Experts of a small language model: 2 picks a token.
Below are experts of layer 4 (counted from 0) of a mixture-of-experts language model. Rows are named router (the router's row for the expert) and show model dimensions 0-191. Each number is 128 + 32 x the weight over its row's rms, rounded and kept within 0 to 255.
After each expert's rows: a language model's description of what the expert responds to; "gets" lists some tokens that make up at least twice as much of what it gets as of all text. This comes from a sample of Wikipedia text that the model never trained on. Tokens count by the router's weight.

# expert 4
router [132 144 156 131 152 178 103 159 130  97 197 114 109 189 121  73 138 150 148  75 155 132  94 107 153 173  84 121 166 174  71 155 182 171 186  74 172 129 100  92  79 141 104 123 157 154 180 143  95 121 114 105 119 101  97 121 135 120 182 108 178 153 116 138 111 109 207 124 137 130 126 171 152 161  77  35 133 159 172 113 170  80  83 105  93 179 192 134 145 136 134  82 161 114 124 145 109 115 103 138  57 232  93 117 198 151 111 140  63 145 110 113  91  85 181 136 106 165 140  73 122  92 148 128 141 139  96 142 101 108  80 126  93 103  89 136 125  97 148  88 109 141 108 128 166 104 125 120  81 132 131 101 182 198 143 147 104  91 174 146  75 103 148 149 168 132  92 107 116 178 125  65 123 101 136 114 156 123 136 146 139 126 128 149  31 146 160 170 148 115 112 101]
Prepositions after verbs. Prepositions following a verb or noun in running prose, such as in, by, with, on, from; also first cells of table rows.
gets: " in", " by", " on", " with", " from", " at"

# expert 17
router [106 150 140 130 179 126 134 157  46 145 130 119 165 151 156  93 129 179 171 128 189 154 141 119 145 139  79 107  94 108 165 182 155 152 110 154  86 107 152 129 143 152 204  70 120 119 101 188  94 136 135  95 136 156 161 179 136 121 138 195 160 107 113 101  41 138  67  76 172  86 117  85 121 124 127 114 152 145 119 120  91 110 106 101 115 104 164 160 149 103  97  86 122 190 206 109 159 115 125  78 110 101 159 110 167 144 161 160 137 132  85 146 100 131  85 167 112 130 122 135 147 139  99 146 165 115  92 103  77 116  96 181 153 112 169 152 144  71 164 172  75 110 146  89 160 124 118 190 151 109 130 139 144  92 119 116 139 114 157 111 156  61 134 111  68 157  77 123 170 167 186  90 135 119 144 116 144 134  82 195 169 130  95 139  73 138  81 155 102 163 135 139]
Abbreviations, codes, numbers. Single capitals, digits and short pieces inside parentheses or table cells, as in acronyms (SSN), years, (Q), per, sqrt.
gets: ".", "1", "S", "0", "M", "R"

# expert 3
router [142 105  90 104 112 135  65 121 127 102 103 175 152 138 112 139 161 145 184 133 149 125 132 149 138 148 129 137  95  77 192 152  99 156  95  79 115 116 101 101 121 165 124 133  68  98 198 110 130 161 128 160 150 115  81 141  80 119 129 104  82 109 138 107  99  94  77 105 206 128 168  97 100 148 168  91 143 127 157  72 146 167 151 134  81  57 127 105  88 183 132  91 149  93 172 100  95 184 114 106  91 124  86 150 118 116 141 123 126 101  95 140 188  99 100  53  85  77  67 153  83 138  74 183 146  77 106 204 130 143  71 106 163 165  71 171 127  86 140  97 122  95  68 129 113 141 147 120 146 152 156 110 149 127 141 161 146 182 110 154 161 115 170  43 121 144 179 158 114  86  65 169 144 174 152 134 106 118 155 121  77  64 128  96 184  89 180 111 128 103 114 143]
Verbs after to/modals. The word to, modal verbs, and verb stems after to or not, as in attempted to determine, would, could, can, not.
gets: " to", "\n\n", "==\n", " not", " also", " ==\n"

# expert 27
router [167 139 163  95 132 126 142 133 110 125 104 133  90  83 169 107  86 101 160 129  99  78 131 140  96 120 161  87 149  89 109 155 156 130  92 132 102 141  87  85 162 166 136 104  79 200 129 130  76 104  70 111 101 113 101 135 104 151 164  93 147 165 128 116 122 153 169 186 131 142 117  91 168 128 131 149 146 149 150 149  95 158 122 130 108  86 113 104 123 142 137 129 118 170  91 139 161  93 145 121  97  97 187 150  99 137 114 128 131 135 125 148  57  91 181 156  92 155 195 141 104 122 110  82  89 129 128 141  95  90 157 112 146 165  90 148 169 189 139 152 175 115 105 113 145  89 139 115 120 113  78 143 118 114 132  80 189 118 139 139  42 111 153 152 116 186 106 126  91 141 182 132 142 151 104 128 107 141  99 129 107 166 159  90  69 124 145 115  74 151 215 157]
Introducers of lists, names. Colons, as, including, like, and the first piece of a name after a country code or label, as in performers:, played as.
gets: ":", " as", " |", " of", " for", "="

# expert 25
router [123 129 168 104 149 154 136 163 163 135  89  88 167 117 140  70 179 109  54  94 141  89 172 166 114 179 114 153 187 197  93 164 156 131 119 141 110 123 161 121 119 122 103 209 135 139 120 118  51 111 131 166 143 155 130  71 119  98  94  97 132 137 168 128 118 115  93  98 135 161  80 147 134 120  66 193 146 159  72 114  91 102 120 145  69 100 128 127  96 113 107 155 119 120 120 154 177 170  77 132 172 101 218  97 146  72  95 128 128 143 120  74 168 138 177 136 123 145  87 201 116  77 119 154  71 104 133 122 105 108 107 149 116 149 153 149 112 136 119 170 116 130 110 138 164  89  77 148 151 134 148 124 212 139 113 102 106 161 113 128 125 149 128  93 105  80 112 127 109 139 193 119 122 160 121 192 145 142  95 134 189 124 174 140 117  73 124 150 143 127 152 105]
Subject pronouns and units. Subject pronouns he, she, they starting clauses, plus ordinal suffixes, en dashes and units after numbers, such as 102-d, p.m., metres.
gets: "–", ".", " he", "th", "1", "0"

# expert 11
router [111 147 133 173  80 160 165 123 170 109 161 102 133 148 113 110 157 117 156 138  89 163  75 112  86  95  93 145 132 190 150  88  98 106 165 123 100 141 100 133 179 125 119 112 161 129  91 132 186  99 100 123 140 127  97  81 132 173 123 131 128 162 124 130 155  99 135 120 134 121  87 163 184  88 173 114 160 129 114  89 180 110  94 139  76 114 141  88 124 147 147 106 182 127 149 136 166 128 126 148 130  60 148 116 143  72 152 102 165  99 152 110 130 156 190 131 137 131 129 183 153 163 141 162  83 111 107 113 155 116  95 157 159 112 190 183 111  84 140 232  83 104 129 123 120 124 108  95 121  96 151 109  94 145 116 135 121 106 127 127 175 152 138 123 117 128 170 113 156 110 141 147 170 160 186 105 134 109 188 138 124 113 164 144  59 130 101 140 102  85 113  79]
Sentence-initial words. First word or piece of a sentence or paragraph, often after a heading: The, It, However, During, After, and name starts like Kim.
gets: " The", "The", " He", " It", " In", "In"

# expert 23
router [121  79 174 138 137 189 167 151  46 165 114 125 109  96 167  80  93 168 116  86 150 137 169 164 170 170 206 150 146 118 168 142 113 180 135 110 189 145 123 173 135 119  95 119  73 164 144 160 122 182 107  93 163  96 126 112 128 151 134 127 108 124 133  98 104  73 134  84 144 162 141 100 137 118  64  62  59 140 162 144 141  87 176 129 158 158 150 136 172 113 146 135 130 113 181 102 138 134 190 193  95  94 152 150 109 131 105 160  71 109  90  98 158 134 170 119 137 124 132 105 132 112 164 121  97 162 172 151 115 171 134 107  92 142 130  92 147 138  63 168  87 100 134 100 119  87  68  91 133 124 118 152 153 210 159 156 115 158 108 198 150 178 155 136 154  60 179  60 130 145 121 187  92 134 132 110  64 139 127  98  83 172 148 129 129 143 105 197 130 140 163  96]
Line starts, list markup. Line breaks, list dashes, table pipes and == heading markers opening a new line in infoboxes, lists and tables.
gets: "-", "\n", "|", " |\n", ")\n", "=="

# expert 8
router [100 128 126 152 128  65 136 150 121 162 122 130  82 117 134 149 120 178 134 146 157 128 119 151 124  94 167 130  80 102 208  71 130  75 120 160 114 131 171 165  82 148  82 131 162 163 143 165 112 152 107 137 125  66 140 112 194 171  93 110 100  97 154 123  97 152 126 115 136 153  96 154 107  95 140  88 108 151 119  94 148 140 176  48  96 164 116 135 132  99 137 110  80 129  78 132 187 142 174  53  90 157 122 120 181 137 114 151 102 159 155 119 100 105  76 139  63 155 168 100 155 140  83 104 155 170 103 120 128  81 131 144 136  54 139 115 108 123 122  79 116 206 128 175  60 140 117 134  81 146  98  79 159 141 172 193  77 119  86 181 116 107 102 149 139 154 149 100 162 131 125 142 171  81 146 115 143 172 126 151 109 220 164 185 131 119 161 182 159 155 133 169]
Coordinating conjunctions, commas. The words and, or, but, & and list commas or semicolons joining items, as in "textiles and daily necessities" or numbered lists.
gets: ",", " and", ";", " or", "),", " &"

# expert 18
router [131  91 119 112 138 151  78 136 199 130 145  88  44 125 127  37 170 115  92 141 131 135 100  35 154  89  76 121 183 158 133 117 132 125 167 175  55 155 127 134 148 138 110 193 129 180 102 174 165  88 109  70 128 140 117 122 178  70 126 106 121  85 101 125 133 144  98 135 162 201  88 139 111 194 111 111 125 137 150 190 139 150 167 165 162 171 141 161 151 114 122 159 117 147 168 164 160 109 107 168 122 168 110  89 151  93 163 109 103  68  65 134 118 180 140 103 176 125 148 143 167 132 186 179 138 152 109 111  99 120 143 168 140  95 159  91  64 183 122 147 159 145 144 118 187 107 143  91 114 118 116 156 142 142 124 133 151 108 153  75  99 167 140 112 156 148 131 149 121 173 168  86 139 106 153 142 134 103 127 141 165 153 163 174 129  91  72  89 142 125 155 137]
Determiners and possessives. The determiner the, possessive pronouns his, their, its, and possessive 's after place or person nouns, as in the city's.
gets: " the", "'s", " his", " their", " The", " its"

# expert 30
router [160 180 128  87 137 185 144 197 123  86 159  90 160 131 131 100 100 127  78 142  93 107 145  94 138 115 128 165 158 137 122 144 129 124  87 138 146 138 117 107 122 184 159 144 110 149 147  45 130 173  61 190 117 143 136 118 125 129 163 161 138 165 156 145  91 142  96 147 188 120 194  93 175 162  62 123  91  82 106 113 129 165 127 152 131  98  56 155 191 154 130  94 132  92 140 132  86 150 173 133  98  89 113 128  93 152 112 101 123 139 110 104 126 131  95 113  59 106 162 141 124 156 175 108 186 137 112 151 146 118 136 114 112 184 105  87 117  94 112 101  78 106 103 141  97  95 142 106 116 142 143 100 136 180 107 115 122 139 145 170 121 126 208 131 133  83 148  96 120 150  38 195 156 130 164 125 112 117 102 146 175  72 131 195 144 139 155 165 149 119 114 128]
Auxiliaries and main verbs. Forms of be and have and the main verbs following them, plus paragraph-ending periods, as in was, has appeared, had, competed.
gets: " was", ".\n\n", " is", " were", "ed", " are"

# expert 26
router [157 152 128 119 148 144 114 177 138 155 148 137 112 195 123 103 126 121  84 113 112  93  59 108 120 116 153 125 104 107 113 127 118 185 158 162 125 145 110 132  96  88 144  30 137 105 127 112 137  99 143 125 127  67 129 176 102 117 138 126 104 159  83 182 158 139 109 112  97  99 116 127 115 136  96 171 149 131 156 124 149 162 144  97  97 137 150  99 159 164 128 156 122  67 106  93 134 149 151 103 120 115  71 178 119 173 155 192 205 147 129 117 113 177 154 104  96  89 116 120 102 105  93 145 104 179 133 153 133 132 134  95 146 103  69 155 131 133  95  98 145 156 141 113 145  66 176 148  77 138 138 153  90 155 124 120  92 160 134 121 131  98  91  93 162 148 150  66 128 125 114 125 145 132  96 105 138  95 134 123 133 144 128 138 207 150 112  81 126 124  92 148]
Table spaces, infobox fields. Blank spaces in table cells after pipes or before numbers, plus infobox field names like Born, Genus, Coordinates, Country.
gets: " ", " Born", " Country", " Location", " Genus", " Coordinates"

# expert 24
router [ 97 101  78 130 145 135 122 119 149 154 118 155 128 114 148 123 136 129 123 148 100 150 126  90  85 101 129 186  85 192  85 112 122 121 148 146 142 140 123 165 118 159 191 214  68  29 194 158 131 129 137 115 144 128  93  98 154 117 137 108 107 100  99 129 145 125 132 157 134  80 155  88 131 199 172 155  91 164 131 145 125 100 116 184 150 139 123  96 119 140 143 174 156 170 151  89 140 152 156  89 112 132 137 173 132  94 127 151 169  51 100 136 101 142 130 167 115 155 136 135 102 162 121 157  89 158 172 100 142 125 155 134 135 142 125 123 174 207 142 114 188 127 152 122 175 117 105 156 130  97  96 137 109 140 118 146 124 144 161 134 149 202 206  99 168 165 121 127  93 133 111 122  93 138  94 157 183 145 144 132  99 171 102 102 166  94 175 159 130 144 140  74]
Of, for, table pipes. The preposition of after head nouns, plus for, about, between, and column pipes in election and results tables, as in passage of.
gets: " of", " |", " for", ":", " about", ";"

# expert 5
router [ 85  81 130 130 102 101 140 147 135 126 128  83 144 155 142 207 134 161 134 146 107 122 133 108  94 169 175 148  99 115 145  60  91 134 121 149 111 115 172 141 160 117 184 148 196 103  79 142 170 126 118 133  95  79 153 127 134 154 151 144 150 111 134 117 128 139 117 112 153  95 151 164 126 138 161 150 102  89 121 153 230  91 144 109  77 169 134 117 157  87 166 115 118 154 145 120 180 147 130 121 131 156 125 140  99 188 159 117 136 110 147 145 129  33  82  91  59 114 149 120  82 116  90  89 188 140 107  85  98 106 112  88  81 153 157 122 168  96 146 121 135 168  89 105  93 109 109 147 190 158 163  84 125 165  88 194 165 100 131 135 196 178  80 113 170 109 173 116  95 159  95 112 176 121 172  89 111 124 151 190 159 115  94  67 149 130 144 194 112  95  77 180]
Sentence-closing punctuation. Periods, closing quotes, parentheses and commas that end sentences, clauses or quotations, plus final digits before table pipes, such as ". or ).
gets: ".", ")", ",", "\"", ").", ".\n\n"

# expert 22
router [163  83 137 122 144 110 106 173 118 104  92 114 105 129 150 124 115 115 117 111 149 161 120 129 112 156 141 137 161 146 132 115 118 134  77 140  95 149 160 170 135 174  61 110 109 112 170 139 146 102 139 103 120 160 109  90 156 105  87 156 131 129 122 133 131  92 138  98 117 135 134  96 163  80  96  97 127 153 100 144 132 149 129 131 104 109  86 168 118 145 192 170  93 136 102 137 136  93  99 120 117  94  96  79 142 118 108 151  98 101 185 144 115 147  83 151 171 158  64 161 106 108  98 142 171 169 119 123 113  84 111  99 137 117  61 172 166 139 128 132  63 130 179 139 113 209 147 126  76 166 106 122 138 151 147 100 125 121 133 131 156 118 123 204 153 106 106 124 175 141 135 113  93 110  84 111 134 168 123 153 131 161  68 193 116 115 104  96 103 122 195 132]
Indefinite articles and determiners. The words a, an, any, another, each, every, one, plus degree and minute signs in coordinates and section-heading breaks.
gets: " a", " an", " =\n\n", " one", "′", "°"

# expert 19
router [131 149 163 133 120  90 162 118 126 169 117 130 142  81  93 142 109 132 116  76 138 118  95 136 109  97 130 144 152  90 147 129 160  96 137 106  92 119 115 114 101 118 121 154 170 145 122 119  93  46 124  96  93 143 122 157  93 154 102  92 109 172 130 141 120 148  83 133 113 139  97 112 115 146 130 137 171  91 147 113 151 183 124 117 138 122 173  79 142 147 137 139 134  99  88 135 118 137 130 116  83 100  98 197 193 112 166 164 164 124 167 158 174  82  95 165  62 127 158 134 176 150 108 160  93 122 102  57 152  93  90 129  58 129 118 118 113 147 134 191 161 169  55 144  66 106 137 135 171 141 144 150 190  84  86 117 132  95 129 130 117  71  87  87 124 142 108  68 151 161  96  79 123  74 180 160 100 116 145 154  73 134 106  90  76 137 125 119 137 115 109 172]
Space or comma before numbers. Spaces and commas just before a year or number, especially in citations like (Benoit, 1965), birth dates, and 1800s years.
gets: " ", ",", "–", " (", "6", "8"

# expert 12
router [131  72 128 134 190 111 177 139 162 165 109 164 119 152 164 136  45 175 137  81 113 109  87 156 110 164 172 129 144 128 111 138 173 156 144 119 125  92 146  94 143 183 121 132 149 116 133 139 160 166 155 186 174 149 158 139  90 154  98 139 146  92 146  42 140 108  94  89  76 118  62 104 109 145  87 161 122  94 116 116 157 121 170 131 153 166 151 136 169 100 146 125 137 117 134 126 155 123 102 122 111 117 117 102 185 124 137  65 117 175  99 142 179 158  94 112 142 181 127 128 166 113  94 124 142 131 162 107  99 116  68 121 194 126  94 127 191 158 143  69  96 111 122 178 131 131  94 132 192  68 102 130 178 114 147 179 111  72  80 106 117 126  83 104 214 111 101 134 141 142  79 148 111 155 146  51 115 140 112 107 115 191  77 159 139 118 173 121 170  99 160  88]
Brackets, quotes, hyphens. Opening parentheses, quotes and brackets, word-joining hyphens, and row-ending pipes in tables and chemistry or LaTeX text, as in co-owned, German-born.
gets: " (", " \"", " |\n", "-", "|", "–"

# expert 28
router [ 88 155 110  86  87 125 149 188 167 160 140 153 167  98 142 150 151 112  80 108 143 172 134 182 115 104  75 132  79 157 144 122  99 167 122 152 126  92  78 147 101 117 129 147  62 151 180  74 154 142 128 189 162 180 129 155 130 136 181 179 107 166 123 106 166  88 121 122  95  94 172 131 161 112 155 157 158  90 102 144 106 147  95 129 112 170 104  72  92 104 141 147  89 134  75 108 155 132 132 120 101  81 156 162  60 148 111  91 117 125 157 190 162 168 163 145 154 173 187 154 186 108 140 149 120 127  89 118 154 141  89 187 130 174 149 175 143  78 166  94 107  89 175 176  91  89  94 139 114 141 150 107 185  53 132 135 122 104 175 133 129  82 142 175 110 108 157 149 127 140 205 157 110 110 155 129 128 164 172  72 120 151  79 124 118 127 104 152 106  84 112 156]
Relative pronouns and conjunctions. Clause-opening words such as that, which, who, when, until, plus numbers and decimals in statistics tables and ISBNs.
gets: " that", " which", "%", " who", "6", "5"

# expert 13
router [ 69 105 129 130 158 140 145 175  95 128  99 159 115 103 130 153 148  51 136 177 193 155  99 126 150 184 159  68 130 135  97 163 132 155 146  93  97 116  99  78  97 122 108 138 149  67 142 119 104 221  78 147 149 107 103 201 159 173  81 168 118 149  88 147 107 101 111 137 102 143 107 102 136 115 186 187  72 119 138 112 119 202 134 153 151 110 132  87 124  96 112 149 162 115 161 139 137 130 106 212 132  97 101 138 178 122 127  71 156 144 155 149  54 168 162 164 102  85 131 121  62 191 130  74 111 130 140 146 154 111 151 138 114  75  77 142  98 164 146 118 168  59  75  69  64 130 156 176 157 184 160 123  84 110 132 165 118 131 165 114 140 110 181 115 146 128 106 173 158 161 102 129 105 130 113 107 158 139 133 149 170 163 168  81 121 111 153  94 104 218 125 107]
Table cells and measurements. Pipe separators, plus and minus signs, and numbers in tables and infobox heights, such as 5 ft 11+1⁄2 and −3.
gets: " |", ";", " ", " to", "0", " +"

# expert 6
router [169 133 111 103  85 216 121 136 119 119 105 145 125 113  65 230 133 101 114 129  75 184  87 112 108  85 126  96  66 110  85  89 150 139 157 158 169 141 170 101 175  87 108 209 144 139 145 170 150 102 185 112 135 108 155 143  63 115 114 137 113 144 155  96 126 176 184 203 128 101 103 185 123  78 155  91  75 134 175 107 163 153 127 138 146  99 117 119  74  69 160  96 114 121 165 132  77  61 115 130 126 138  98 155 121  99 135 120 147  92  86 148  88  86  75 113 157 114 126 122  81 129 104 151 140 159 182  82 125 157 140 130  53 157 137 126 139 186  63 102 178 140 133 127 116 156 175 185 116 114 177 106 141 127 142 114 101 146 104 137 123 178 114 145 148 141 172  85  75 140  96 147 183 106 136 140 126 115 178 109 111  82 122  79 127 153 146 170  97  90 133  86]
Row cells, place-name heads. Table pipes after team or person names in sports rows, and head nouns of institutions and places such as Street, Stadium, Railway, Records.
gets: " |", ")", " Street", " School", ";", " University"

# expert 1
router [116 139 147 116 100  97 154 116 151 104  75 164  96 106 150 130 132  82 105  74 159 136 205  89 142  73 136 172  86 136 164 111 198 100  99  86 103  63 154 158 105 145 128 112 143 157 158 162 157  94 146 106  86 152 133 105  86 117  90  96 174 148  85 139 130 119 119 148 101 147 179 133 134 117 172 161 133 153 218 141 134 145 102  78 139 150  78 138 154 142 100 146 142 121 101 114 108 134 147 129 136 101 107 167 109 129  74 118 107  89 179 152 197  69 105  91 145 158 109 112 140 159 111 151 136 118  66  70 166 100  83  87 100 129 140 133 113  69 159 121 109 116 115 148 162 105 128 108 107 105 101 113 129  97 141 152 118 118 142 179 161 193 110 120  73 154 147  73 155  84 105 179 120 139 158  96 146  89 127 177 105  58 123  80 139 174 150 116  90  87  66 102]
Year digits in dates. Leading digit groups and final digits of years after month names or in, such as 201 in 2012, 199, 202.
gets: "201", " ", "200", "202", "199", "4"